Weights of a small mixture-of-experts language model, trained from scratch on English Wikipedia.
Size: 9 layers, vocabulary 32768.
Experts: 8 picks a token, a softmax router.
Training: 300M tokens, 4571 steps.
Below are experts of layer 4 (counted from 0) of a mixture-of-experts language model. Rows are named router (the router's row for the expert), gate (a neuron's input weights, with its number), up (a neuron's input weights, with its number) and show model dimensions 0-255. Each number is 200 + 30 x the weight over its row's rms, rounded and kept within 0 to 999.
Before each expert's rows: a language model's description of what the expert responds to. This comes from a sample of Wikipedia text that the model never trained on.

# expert 37
It responds to: Counts and scores. Whole numbers and number words for counts, scores, chart positions and durations, like scored 10 points, number 7, five days, two, several.
router,191,183,185,202,210,186,234,207,197,225,230,200,197,213,190,189,213,218,167,251,217,220,232,220,164,236,204,205,199,195,186,184,209,192,165,198,209,177,222,231,184,193,176,200,169,207,221,157,209,209,185,215,122,189,229,203,177,215,202,214,214,255,190,233,191,151,157,271,198,192,219,187,185,243,213,194,216,197,150,205,222,162,200,208,164,180,191,220,260,152,237,170,274,225,184,213,230,263,202,227,193,169,129,170,190,208,153,209,177,220,199,230,216,171,212,182,267,156,202,161,193,197,192,235,163,215,198,213,220,162,161,155,178,157,219,143,192,172,205,187,185,208,221,231,171,198,192,195,207,209,162,153,237,220,245,247,176,185,216,209,226,227,192,149,198,193,176,194,155,181,200,113,189,172,188,192,152,209,275,222,210,183,151,173,141,241,226,264,200,250,203,204,207,233,180,271,232,213,210,187,176,215,136,165,156,279,202,214,208,235,179,213,199,241,206,244,186,234,242,237,264,160,185,199,240,208,224,223,144,207,175,208,194,197,218,251,164,218,138,167,190,166,242,235,167,198,201,203,228,146,198,191,147,214,200,197
gate0,220,168,151,184,205,201,220,211,274,198,170,242,248,181,212,234,173,180,224,158,184,230,168,262,211,210,191,157,208,184,177,201,192,228,180,210,230,175,179,215,176,193,193,177,188,209,199,282,190,202,198,242,176,199,210,205,224,186,191,246,171,226,225,183,210,157,168,169,151,186,237,172,200,234,152,169,194,197,232,172,203,148,208,227,159,309,171,266,220,163,224,208,219,207,203,131,207,204,205,239,191,136,175,209,204,204,212,212,261,168,187,205,161,215,218,206,191,246,216,179,157,194,211,161,177,171,139,225,217,165,177,158,214,219,164,194,157,153,240,200,191,199,189,245,251,168,235,160,172,138,202,219,220,175,168,223,176,187,232,211,218,233,132,206,207,204,175,237,230,215,183,225,233,198,191,149,153,175,210,196,185,143,203,202,163,196,172,210,185,242,171,184,217,186,207,197,186,161,135,180,196,169,150,186,261,230,176,168,182,233,194,227,163,188,242,211,224,224,188,236,221,164,165,209,236,250,184,190,192,211,192,180,202,181,249,249,222,223,220,261,198,166,184,193,178,211,186,215,213,212,210,255,204,229,270,183
up0,223,166,174,194,239,206,223,204,223,210,149,254,221,187,241,228,163,196,242,160,200,240,143,243,197,187,195,158,195,167,195,204,175,214,207,212,203,149,179,224,216,185,176,179,210,210,188,275,196,187,205,235,153,202,206,220,202,177,216,229,186,215,226,157,215,151,192,200,140,175,228,178,200,210,168,154,190,194,231,165,214,152,218,236,163,290,174,260,245,177,227,209,203,207,204,136,186,209,200,236,180,153,192,225,201,218,193,228,243,188,171,212,160,194,240,210,188,268,210,169,172,162,200,154,152,183,110,199,200,167,194,141,236,221,152,151,186,164,237,203,177,206,220,204,263,158,238,178,190,147,210,223,194,163,171,214,198,177,227,214,222,215,144,225,205,207,175,214,246,224,172,203,224,209,222,158,166,152,239,206,203,160,219,206,166,201,190,221,196,253,147,192,197,202,215,225,199,150,152,194,196,177,149,189,255,206,193,167,188,248,179,237,173,182,231,178,224,206,208,225,195,178,195,217,225,281,179,182,224,187,178,183,218,211,230,271,202,223,218,234,206,175,184,225,177,225,199,189,210,223,201,225,176,254,271,185

# expert 49
It responds to: Digit pieces in numbers. Inner digit fragments of longer numbers such as register IDs (#85000544), scores 159–158, heights, minutes and seasons.
router,168,206,150,200,202,185,227,215,191,233,226,196,175,195,196,193,146,225,207,245,224,200,201,219,163,239,193,187,202,183,194,204,225,204,197,202,201,170,238,206,195,167,192,217,177,194,249,169,212,253,216,225,158,202,263,182,185,212,202,227,229,229,198,225,179,123,179,290,199,150,194,209,206,235,212,177,234,192,176,254,223,178,177,202,158,173,196,207,239,140,215,191,274,222,173,191,228,242,242,210,204,172,154,150,186,208,183,236,212,235,183,208,250,174,183,204,218,159,203,171,186,194,187,272,156,214,209,206,201,162,172,173,166,145,202,192,177,194,198,229,198,190,235,265,210,203,170,197,198,225,194,167,202,186,264,190,188,203,240,181,287,197,187,149,196,245,175,200,183,213,217,146,207,191,184,193,152,165,213,203,211,194,137,203,135,227,228,230,217,226,234,190,172,215,168,212,197,259,198,186,182,250,140,169,130,229,189,163,202,227,183,227,209,234,219,238,190,230,231,238,250,170,235,156,244,194,171,202,188,220,150,197,200,206,216,202,210,199,123,164,183,189,258,246,203,199,188,215,221,145,223,135,164,225,176,188
gate0,236,212,208,188,178,178,186,238,217,225,204,174,188,166,181,123,192,162,202,240,188,193,154,224,217,161,220,186,260,216,190,224,222,200,194,199,224,265,182,167,242,242,212,252,224,117,160,185,187,225,196,164,197,218,168,217,225,174,230,163,185,214,155,230,239,195,221,176,129,204,170,202,209,207,189,120,188,215,181,247,177,218,188,165,193,176,239,192,173,214,167,225,226,170,209,189,224,202,186,231,189,135,236,192,187,217,201,190,175,192,263,259,268,178,268,165,166,188,222,185,217,244,181,186,258,193,277,216,197,209,204,175,242,219,193,193,252,158,146,246,245,187,184,188,233,184,174,135,231,239,162,191,174,158,216,198,159,200,224,182,185,205,246,225,209,231,180,243,164,190,239,211,223,222,250,202,216,204,183,225,193,137,204,230,216,211,137,186,162,187,189,253,146,208,210,183,171,203,191,205,191,158,225,178,180,163,225,159,172,181,167,230,221,189,197,180,226,178,207,168,164,230,237,181,229,195,209,232,156,192,229,260,217,187,199,196,207,221,192,192,207,181,280,236,208,151,175,212,228,190,193,198,197,187,213,201
up0,211,200,208,206,179,171,170,212,230,204,213,221,164,178,195,189,183,162,192,192,198,212,179,195,197,181,219,211,247,167,197,264,166,220,163,243,255,251,211,189,223,193,209,206,179,203,186,223,252,243,190,165,153,177,184,191,220,192,212,226,237,256,186,192,230,188,153,158,185,216,220,115,242,225,183,146,204,236,259,202,167,200,181,217,149,240,194,177,210,147,205,205,219,215,166,196,214,197,182,239,163,185,216,188,174,218,218,178,191,222,249,249,227,149,234,190,217,151,166,256,236,255,201,225,172,183,241,209,229,205,219,188,157,211,152,205,159,173,151,237,257,174,225,175,206,186,155,118,185,209,167,190,187,194,255,184,223,163,221,155,180,226,225,204,183,177,213,273,185,221,200,248,215,223,149,212,205,201,197,221,203,170,162,168,176,228,216,190,168,164,228,255,202,162,218,236,199,220,247,208,251,157,239,121,163,203,211,149,190,230,156,246,164,177,247,193,201,226,219,198,159,195,172,195,248,192,198,237,144,216,153,199,192,206,230,177,221,213,226,187,184,201,249,220,217,167,159,216,233,202,212,185,141,192,227,205

# expert 3
It responds to: Sentence and paragraph ends. Line breaks and sentence-final periods, often attached to word endings, that close a paragraph before a new paragraph or == heading ==, e.g. es., ed., ".
router,175,185,166,210,194,194,236,136,204,235,233,219,187,191,261,151,216,238,192,196,214,225,244,192,186,231,183,192,180,186,216,197,233,230,217,209,254,189,207,215,205,144,163,210,189,193,219,181,212,231,196,195,175,164,225,167,218,234,217,146,235,230,181,227,158,152,127,210,210,172,225,184,250,244,180,197,245,178,184,188,228,162,166,228,196,140,205,201,219,200,257,168,244,220,160,208,224,208,237,196,213,181,190,181,248,217,189,215,181,200,235,215,201,154,213,169,234,172,191,195,203,189,140,203,125,211,167,221,199,184,175,187,186,197,188,173,217,197,201,202,145,136,225,215,206,171,204,168,234,248,191,141,210,225,311,177,203,207,218,182,244,228,197,172,249,220,157,189,198,207,203,188,121,155,184,137,198,156,227,221,205,193,188,167,181,191,233,240,267,229,204,153,167,243,258,232,201,201,183,181,168,235,164,187,189,252,206,176,133,229,167,191,242,233,242,217,170,194,208,202,228,223,166,138,205,225,225,205,185,164,204,183,237,197,207,223,183,210,136,195,164,195,194,234,202,208,188,186,218,205,182,137,161,222,192,232
gate0,206,207,219,213,220,180,185,234,232,248,159,195,152,227,201,220,178,210,194,184,132,149,209,185,235,241,232,249,249,174,211,208,195,205,185,211,237,183,263,241,183,223,241,197,182,144,236,217,152,174,185,129,226,233,230,144,216,233,219,299,242,187,190,163,162,207,262,186,216,177,158,231,192,203,146,144,201,214,167,153,208,249,227,148,185,263,207,227,215,234,193,195,185,204,175,216,192,225,152,216,209,183,139,113,182,206,228,197,151,191,190,211,143,237,247,205,199,201,185,191,199,211,207,158,229,155,213,210,188,235,199,174,174,192,195,180,202,155,196,207,223,212,222,212,192,224,251,185,184,236,217,219,218,241,168,210,213,208,198,204,192,181,215,219,205,179,197,207,204,239,177,234,214,194,179,213,219,242,165,173,226,182,197,250,217,137,204,188,169,214,220,201,192,188,179,214,164,213,219,139,251,200,195,164,213,175,187,226,173,214,238,167,243,190,165,202,178,236,197,193,161,235,190,168,202,191,194,207,152,141,250,196,169,182,215,194,196,176,204,174,247,236,189,171,207,249,179,226,265,229,251,215,268,190,147,209
up0,206,196,234,225,209,222,199,194,199,242,169,152,182,212,191,230,177,251,190,206,195,215,207,242,193,205,210,214,195,117,168,263,227,160,248,144,177,197,231,235,222,209,216,196,180,146,166,199,149,232,126,163,188,200,250,181,198,179,207,240,175,184,147,231,191,229,182,184,218,182,198,206,186,197,156,236,203,246,205,187,191,181,194,195,170,251,161,158,254,194,244,273,174,171,184,254,169,266,197,207,170,236,182,154,228,192,215,209,210,159,230,159,180,243,191,111,163,172,183,199,193,204,214,195,199,135,159,216,188,200,180,192,218,203,166,254,213,192,222,212,227,245,237,232,168,186,259,223,239,173,180,182,218,269,239,264,192,241,179,187,210,225,236,200,200,217,159,234,236,203,185,262,202,195,212,191,190,228,189,171,232,206,208,183,193,170,196,242,185,197,204,210,197,153,164,213,181,166,240,168,241,169,208,175,179,200,176,189,130,236,225,264,197,229,163,186,194,212,177,216,244,251,167,207,211,191,224,240,210,221,217,212,156,178,214,183,196,208,189,179,179,251,181,141,223,232,161,191,223,177,201,189,221,175,172,168

# expert 32
It responds to: Infobox line breaks. Line breaks ending infobox fields and paragraphs, and the next line's dash or header words like Personal, Preceded, Coordinates.
router,186,153,214,174,206,182,214,146,191,258,258,220,158,177,233,177,217,213,187,244,218,175,228,190,187,228,188,219,189,180,185,132,218,230,233,186,200,151,219,206,220,147,197,206,209,155,246,205,214,238,207,201,186,181,227,168,194,260,232,206,227,225,173,246,181,160,138,236,208,198,235,129,245,181,231,193,216,170,158,189,269,180,148,230,195,179,179,206,232,170,246,189,209,217,179,198,237,237,232,206,230,188,214,149,247,210,188,242,142,197,214,190,214,186,209,186,232,211,184,219,230,219,148,223,152,205,211,232,207,225,180,164,138,181,219,182,179,228,183,220,198,133,227,231,201,171,181,175,176,187,175,168,248,254,288,207,183,205,236,185,218,253,219,184,196,205,175,196,210,169,187,186,153,169,165,177,175,168,195,198,206,206,157,224,180,255,231,209,279,210,242,187,180,198,200,270,195,233,209,173,179,253,172,218,197,213,170,214,207,217,189,185,248,201,243,236,180,204,205,209,244,217,206,179,206,202,237,227,212,144,182,144,184,226,201,215,215,221,149,175,171,199,182,188,251,199,215,192,184,183,208,164,149,277,153,179
gate0,226,185,254,186,192,161,208,129,236,215,231,264,143,237,200,193,221,219,238,179,200,166,169,232,261,174,187,204,184,231,154,209,264,222,236,181,188,218,210,247,180,242,180,178,177,219,170,220,195,199,215,210,195,195,225,196,180,162,174,241,214,188,156,150,234,215,165,239,162,198,208,188,249,183,235,201,190,174,266,207,171,198,195,154,214,236,198,193,226,191,189,202,214,200,187,197,253,184,188,234,194,218,243,180,198,231,203,151,175,163,211,200,137,220,226,164,195,243,203,183,165,208,121,253,200,216,212,143,238,205,197,190,214,221,206,194,230,188,221,201,207,221,221,233,120,136,156,224,174,205,185,199,246,207,266,170,220,179,189,250,213,177,209,203,216,211,175,207,204,210,216,215,221,147,208,187,192,177,221,176,144,226,140,220,183,187,192,167,198,163,182,188,213,210,230,168,165,202,270,166,165,189,156,202,275,137,205,196,166,165,172,155,208,192,205,165,158,195,216,245,162,216,227,187,205,263,246,183,227,208,240,217,186,198,163,211,224,188,153,205,169,215,252,129,220,159,206,198,221,160,208,223,202,213,208,243
up0,241,161,255,191,183,162,177,123,230,224,233,242,152,219,210,204,216,223,246,192,222,169,154,247,272,179,202,206,182,236,186,223,252,234,223,188,202,198,214,233,192,219,176,181,193,244,157,241,185,188,183,200,204,197,247,195,209,155,188,238,226,178,174,152,233,202,193,229,162,195,202,194,246,169,248,192,199,183,274,220,189,183,202,190,227,258,197,195,241,184,176,209,204,187,197,196,258,159,156,234,200,201,247,184,178,225,209,165,209,114,202,205,167,230,226,208,199,226,201,185,166,208,136,251,203,232,189,147,252,214,210,184,193,222,204,189,223,198,220,228,205,260,217,216,101,153,153,230,161,206,199,202,244,189,259,182,226,222,203,245,190,194,220,203,210,226,193,213,221,198,218,197,218,137,216,189,176,166,202,174,168,219,165,231,197,184,222,185,190,174,166,186,226,222,235,177,186,226,254,186,176,184,167,214,286,149,184,201,175,180,180,161,214,186,186,169,189,157,194,238,162,191,222,206,211,296,245,177,228,203,213,213,225,200,152,191,209,179,161,220,164,209,236,152,242,169,192,209,222,189,194,218,213,225,223,224